config.yaml
activation: "squared_relu"
routed_scale: 5.66
head_dim: 64
norm_place: "pre"
norm_eps: 1e-05
rope_base: 10000.0
init_std_up: 0.0401
optimizer: "muon"
schedule: "wsd"
decay_fraction: 0.481
decay_shape: "linear"
final_lr_fraction: 0.0
batch_tokens: 65536
Below are experts of layer 2 (counted from 0) of a mixture-of-experts language model. Rows are named router (the router's row for the expert), up (a neuron's input weights, with its number), down (a neuron's output weights, with its number) and show model dimensions 0-159. Each number is 128 + 24 x the weight over its row's rms, rounded and kept within 0 to 255. Numbers have three digits each.
Before each expert's rows: "raises" lists some tokens whose logits its average output raises strongly, later layers aside; "comes before" lists some tokens at least twice as common just after its tokens as in all text. This comes from a sample of Wikipedia text that the model never trained on. Tokens count by the router's weight.

# expert 3
raises: "s", "\n", "a", " "
comes before: "0", " |", "1", "2", "3", "4"
router:100100103156107151098157105103108100152154114098102112105103150148154101108151101154106154156112104157150099150105103151106102104147103103127099104100152144102152106151151106107153126106150153153152099103151151105153153154155149155156153101139154154101101109099156101105104112143105151143104100155154110104150107104101157152102155104157104151104151154154104103111155107134152153155123150104131153150152104102156157100113150148152105100112103105157110153101149153154138106105100088
up16:095086133109153129133164082121152116127157163173145105109145102134116150135124123134154179119125090169137129144109090127137075082136166139136147103100154133160135132112095148128145123133129106137091145101153125131142086161131111139113134089147177124160147100157085132151119158104116095124121165189102134116142124127120151149158132123116075118112117160155144141149086127155135105124101179110102139136160081148168120119160152083129134109146153098129120144107148125118117098146105134
down16:115137150117119087150110119128128166126141099149130147097113121148108163125147106120125144080163126155096165116129142141139142101137159091106155141125162125102079139115153160091115094140119131100089144127066122142099117085175122159143127143121165120146129149126116123104107114131143166157149128147075158112107116155140121157108129098156108167088163135147145179121138083111120166136105100162148098162135132101111122143142102152120107166159131165117131156110130079102104082136126152
up17:148113151124112115117113117121128129134181108155117149142171156111063106122135120132122152132108130145111161131179081145155117102123088153125139134130106150147130179121177143129119074116136149126108102118142125135149141117118143122120093135122136144137158138121162124160053136145162158123105120119126120106141053113063112153136101160163161127129139124132135115126114082119132176110105127078130144115143126133092114116132120130144126184136166110137114162111114107082167120143141099
down17:076127142124142156107151101114102114149078101109161143106092128125153122105074133102159091121151117137144105160083088138138105126107094099113154123156123180154102146124070167155114115205123128101093115114105116135132147138149112129084104145172133122142137140143135155131155127123130126123147105122166119124115146131130147119111146164136108139118136116166115164147138132141162098134092086175145187089119111120110124146133164123120159120139149132118171129162139102136123106125104100
up18:132097106170117127186091077164151137136127144114120130102125140117141121121146145114089121156147158088121131102125164081134109168128113141125133131100159127104133122133138119129144126137149124126115070092126140136120116104180146127181131134088140116088095143141138122143129158170161148107116105096119082162116133134125147204096138142105091140125133150108114103142156126085143116143142157125106105138127169087148105169175140148118135140112167146152168157129165120124152092137112129
down18:142126115081113129097113087155144188111117110177078141106137158178135101151118123129117152171112147161165137107121126141154146105155143090123119119117121123117186139146129106189143117155092144126117155194102183116125142153101128124099119131116114116110145144122134161081075113143102084127102133160098116162145116105130114167115148112125090145116125126133101114104150150104166110147136148087096108174108100096113123126135108129152124112161142124137136118143121136105144143131124118
up19:119069146127149104152117109111116111150106161155163172078098099081128135116086112143136124138119149136098126143141089117151117128110068146099132147131151110123154092160141073112130119121130129106138107142108173140109118136146099135170127101151189152123108148128144133097136161130140143100136131127122168122125170118135138112155140126089080138137198147138160132103156087185167124160112137116066113122135112124108136118122175124138117137138119127124150116149136093133150136119156123
down19:108150130134146099146107123121106129139119099149145118097126109124123141095133120085144110123145152155137148139107099135084105125139114136118115157134147140123133095117161118126137140147155169133098171124102126152163090149126137100101147097109130147146141110140086132131110118118144127080132143132139108074141134165170137114123106138136156117079153146087144133141130137027121099055138143155121144119106137149152094119133114140146110199151125104153133180120141127164191123134120140
up20:142081141143142142133135100103113146121139149149080146108099105130131164101133138145121165113140130110129072123162125141154125147079098138092114123116146104132093105097121160135128127127110161119119163150129131136160156122147099127121144090108138132170113121146176146168143102139113112116118143096148098183174115120122111170119168147125097134118157184114110115170125099181140183093156157118134153135080102159136104147140130133101175116128118130168132108137132104090143125157159133
down20:153167150100100112112112163149126117128111119147084132139130114121142082126117174124119129107161120152137150125130116081162143170113136164184162146091127094174136123154154105151141134084183156130144115106122127140153129063111168139156153110137115134121093154142148096092108153136133161078120106145132116094140125119116154071136113099122162107144114126127153156113089085104083147093129126134168126125168130107113123099133139136119153109163149090120097124145134100122125120115110135
up21:099145114157105155119102126149103144117118096133143151125104122126143105127086096163109132179130135136143110167111114169146078131127119134089123111116130129131125104144140178114140145173081147094121093124129122130140103165155102103120114087190115138092143131133111155160139149159147152138129115172149109091106091117136146118124130119113119138135167114115141064153147122095133138157102189131147156086108082089115091095117097162116154127105125106121108122144133102135177101123137131
down21:092121109137135100112174141081142135134123110178145159128134062119167155127131151153096116111147180111103121139149094124133151141141154134100121102129125092116126120110159143112124149138143157118129112145122131125120135122161126132124138092120092057127137141116134183113154097123095143135080073138155107130126120097110142143131134149154166177132117116141088136152121110169115115136135110127153090137135098141130073140099149104137099133114118108108168120138109160161143132192119183
up22:110091164130115084096136069134103115105124146086135121118109136185120134125133107093143116089105153107118155109172130134119103151111117151168087122173094159139177084121135137130122115120157153138118116115151098179150130145145164114149135110167139152096133164124148116066160141164141146126108089140105115149151123149142163162101111118148093123118110161093127143074125144121115133111138091130145111112142121152156111115146140147134109113128116087141111078099138160125128169133136122
down22:115141119143093129128143126136129112118090156138170088099112135112148145167140120106130108112099180143154126162088156150097158169157133144088118135134139152125114155133094137149130078120121159108130151130103140154148129126153089127088149099184150127135109104158123098128107110107147125109135108114097126162122132113099102161137157165101144112113132103173146117148098114170140151154149144123145131115152123142181079072088097108180126126100130126121141128156141109152111114101094076
up23:114130186127119153156129127130128103147121080096115106155099152129133113150204126125130150121120114152095128112117106126112112140116145112097148175100096184122166174136146138124116118095127126120130137099156139194150123140079122133119110073102165133129123124104144105127093147071098141144088105147119102097121105124142112148117102112130184158129131123147096139165114152154145134146165105104168110156111126137131137104115129113092119105125149120078125113146106111170164122129141145
down23:163073151110126102133134119145138116165116183127124105122099142094144139119138076120133119128117115142141114177128108134101098127113130093111109109143150091137147126127141161125131129097107128109136135144169152103167151145103162132157128130121113202139123121148095127116148142126137135133119130124088112117138124126120173108111087084188129142165125155129152126144097103172106140115107087130117092103118148065067136161166144101146140155153173149119138108108125166126122118115174117
up24:099168118124131137109154134088143089114166123136161104144149131061134119140147148149121137148143123106121060130130133142101098153132119069110109137102125134110167156137141131120078131138151134169162146090152129107149136071127123120116143180145131140152200133108161131121136119100194135174082128106164139104146113136077075117108124131128107138152138121117117142150120095118138117124126117129170133089106139122119136129105134122144124102112081123145142146131119142110140144097159161
down24:150156122117142129157114109096114107124070111123116102160105131147128134115090087134151146082185147114136148171099109091106135131140142114137135129113085066124130118145124096168126153141133132197114131129138168111146109157176136161149102091152114097135116095138135130182101165120103126154122150130184091109106134101098137147116124114135152120117137158164141150116102145141137091123090123158143104082163131097129125113134124135164112135143099183094116133124136126106145119138110128
up25:092160107171131125153119101106131126111116080151136129132106114152151125129114096113175121120137143065133170139136148075141106130135160100108102107074181104131126116123112107106125133146130106135139115137125097104112129171150115139134103123140130153145130131143151113137155127123096156121118126120164129135101135097154109145106090084136121148161123115163134144115170108103160148160161167131111152146190125115133137087184111161108158137131141117105152078101139150110068118104148094
down25:127122107112098119102150163160123124132148157158142137124150150099139118142140085143159148103098081138114139113122118138162156119147121130160118099124106115124132102146132139135073178123170110157110132172133116137143113140105118092120114114116145119101098146117118165145127140107166165128098118125114111101161124159116108124109115094134147160137135139134211089160113080165093125101129151155116151138079117152119089139124099109166110155084155152134153081155119151139167160122125085
up26:113166147166152108131119116162117095171138132120122161131135097181140139109103151114154133160114133134144130123111141150120139155158116117116136061105166136134141118077106129131175150109138124126127077106122125163125116109153086108106131160142158129165098100112170132142132130153131142193105113163127088137172078165141121187114160110147147118096093114150106102091158113088136159142102123129142140120112104176136134128124114129121113131114124117156100134145070120130123132108095117
down26:171125126121124112117141123122073145130142147104116107115137111121166148085103135093146147173186149110095117149095135123129166114100150122114133152142124113153100159101139123150130177148108160130185146103114100143137117091134148133124153117073150105158133144108144078108150169108141177087175095101150111143132117085136150114132122174103110121182118123131141108163142127106124119119126124147140124128095129145151125107102151138113124106108114136094196091143108094139104116149147115
up27:133108138112101129122138086105100174099147112101139167106122113139132142163104114131151117129162123108121086079136118142085109118149093110182083105143127143148164156115109121141136098140124134109095161122117136140113193161147160106168123118142149128144160136095170120094147117161109103116109109121114146109074121110106132148156094154142107173126141111109119116108135159078144124144107167094129156117127073123118156141152137122111135134100170146143096116120142122151153122125160188
down27:098105133146154145149129114165126138113129074147120138120140164165121125098118100150134109150151130127148134097149140115079141140165133192124140126112052106161117139104121125141143106122109111117178159133094107075114120157106110144097135155143097129139127146147151106108181095168149141102129080114164141119107118079102121136142098166177118142122135152094092125111107106165130133140126142114099166141121113161112113126102107163117137171127150158152152112130157095104131114141106129
up28:090155122172128133166123114163120135108168131136145103137148131165150133128131155167109111126100097106141132118118137086108095122166147121113090086142142119151146116108120127162101122106147172106145126107177119095096137154164134120122115095135132120146095092105143132141095143103100112138124111138121128111140144117115191138105128111100110136169155170104095109155144119149130174120098174135132193110128128144188139115097101075146109115134142124169166092139100107123145147132142090
down28:154115099144077130109144170163150124101149111120143094178113155111137130086129109115077124132112141112128162149109146099115166069098154112148147143118083117110142128114105164108148135111113114109137157146140154135132131151121130121132119157123107112096155178131116138151120135115127100111109149117119127098121166175112146119121103077136100158163133168107094148186167113139154137132114159116152137158137089135126152116126149115121160134162069091162117117094117069118114118153139136
up29:091152083143140138137133123065155128105133142144146127121139115122139095146121108139123111096168105108130113106119110115107105126122136145168080125144136150135097133121199126115151124155102117125147104096112154083132120102104149132111108109175133118116142132121128101078081148147091167103134148118109172121159130164158147191134181138108133155159118140142190162146138130135175133157109145112091179135147151172135103159140146134159140098138145111142103109133143112121125117132119146
down29:152158106097152146087150117141115092122180123094096120149132178142127096135147126097168159125130116168134139124108126128154133131152093121132151126140095124112121144137102092080124099174132172098104108130093097160128134141114142104123130119132145139103175153147139109109131110090131138113171162142124093161084147112144124138130075112164135095123130126094100147149139124124133099120099151127113097080078157126110134110173171112138129156143148127137134131179091144086137138124174144
up30:135125120150109122153189134116142120174139106103131052156138142108110117091117146100135110155114128142143106090136149154085103131100119110111102147122120127113160131119102138124163089061117134117137111108119161133157116125099105161114124179171152160129135154087149117173111131136163116145133148066126141126171131080124157107089123126131100140113124121130094131162113130108123113132139148112133152121089132141130161128109121128098079088109126127092152165110120164124132109128076152
down30:135111104197111181144119082112148085165087137138154180125152133113121151174116126102126100125170122113131099126123113109107085111091109105127140144172132128111077110123103117171147103157090127108102112159097127123116118138129058172123149108115162146127148133122116132129084144142159134135156145098102133128098158109130124142094111124099140186144173114110129129141151124155127108138117144170148113110133128119160149160123133137101148116118122158091124123167126119103149090139138104
up31:159112096107144108125141096107091109138157134125118135145139137114154100109103160164137148138142156127168127154119144106113142135152083124114127138100092150077147144110108125150142138116130087117097114135120091185146125155104137104143105094116104149084132084185134128160118097170166142109114124153123150117148135179092106113096160112094112186153117119124090150152114118102143118082146109129129133132187102095152127085126145148099158136133115115150135147127113127105170136124135175
down31:123113095103086159126121142171168133119139127173137120082139142127130124097134128133181094097123138155110137146176103123121123133124124113083117119140133149128120135129136144130149149106091099125135140084105156128116126119132153139105114091164120149075129148096113132102191138128143097174140101154159139144114143140157101107163109115147082132131156125100108121167123110201134106117134124125118141148141148079143133116175166063111145106157119115092146136106140139126137140105074151
up32:098096099127115143139191137163122143077105121122098108152120099152161095174125117135138174162129146122113105153139117095104119130113082086115129112120137154115120132144139154135153124137123153119125106086092151120129173124173103114146137120143079112128109142135136148121119131164156162200100160112124123122095074133110108148121149149144108130126173161085142126096128167130113114125081121140131154164136148138144157118118145138112092122110124134103117151091145136143146145154069090
down32:131161126153093109152159129129125175115093101130136114135151157118111108105162129139124148117082148086127136151174151139107122116135133137077096074136153127144161134164081110111110140151120107124174087146098136100159132097139115161103094135071121142115143101129153106125141079127161157098129127137127100151095130121115135083155121171142076112147114137117123134133143104135107152166144172132115136153142178080142137163140140094138115142141173146100128141133116094124124104167129115
up33:117103112126156139174134128142150110147163090118124113155120140119132116123119080146140122104143085153118135145134074120109122157156124087087122120109132172138124098128131093185090154143167111151085127109114132089102135134112118134151102143142118138087130164115124087134152105106182113129108179157145128136133135142126097119109124122148068166144179120140119123130121078119101128186093160118147095133125116147153153120093144161124104152136153115147122129126170083114136112105092114
down33:125130100098102133144131099098164161177147086104113118114100096110199144141153120079070166150128079146090155106096116171120109118134145149115127137170147119097114117150096153164130169123136141089142112112120125118139146124131141114158132122110110120067098169155127127111175112164164132138123103110163117132131162126120122108143099143140131147142154132106098120081188132121112133119128147144162102135145149124094124145117105137117103134091101163164119122141144121140145098124133143
up34:118149108188123101102165110097113128123120099130124088146127119150115077109124124132121112139095123118135135149083108104130118155112142138162138123134125167114085175173129145105125143132161166158150103129145083102161152092138109119162145210103104115133104138112141121164104123114145119085149136118078123149113142148120143122131132117096113100126163108128159097120165111133112160155112154153134157152144119091156123129140116112132149143102159128107146122106175084122102111122058122
down34:116156122153127129105154120125141129074119135145121099085142120106135156158124152077161108162105132131108120132128137097140165171117119123076142155161116167129141073107149149158158151112075160102152126155138130090128111089090139129160083196124139143132137133105115140149154129140122096125077121114128121108183161111129075137110129117107146102164134136079134166124108124147119143143142085130114111117154125133123163121150133077126148112141138111125080154128129134110157141142146151
up35:115085179141122129135128098160129125153122125104150165106123107111126135139065134145106081149126099119144108135132119141096131141132146121088142131138153112132116172141093113146110128138116162139154113100163093109120171119209133087117135125121141122093141108141126128102111175115158153153097065146077147168185111138170133133168120126140134114100136159148148116106133116141110102096118097114164138133151116127149152107165111134174119126117158101144110133134113168142117096151113100
down35:056106078129104146146124119137127150117131142141119147138120162127137144112113127107159141150168117122205119085146186128118164094141099112136167147165145126075144117132097126135149188139145089133139106115135120109109118106126094115095114137119137108133090117121131094143147139149144140157114139113120158131156130136158104121093129137151143136085115157094118135138117119144119116080140101137125162117179164145175066158152101123118084132114098124134112126106105128112111151150167133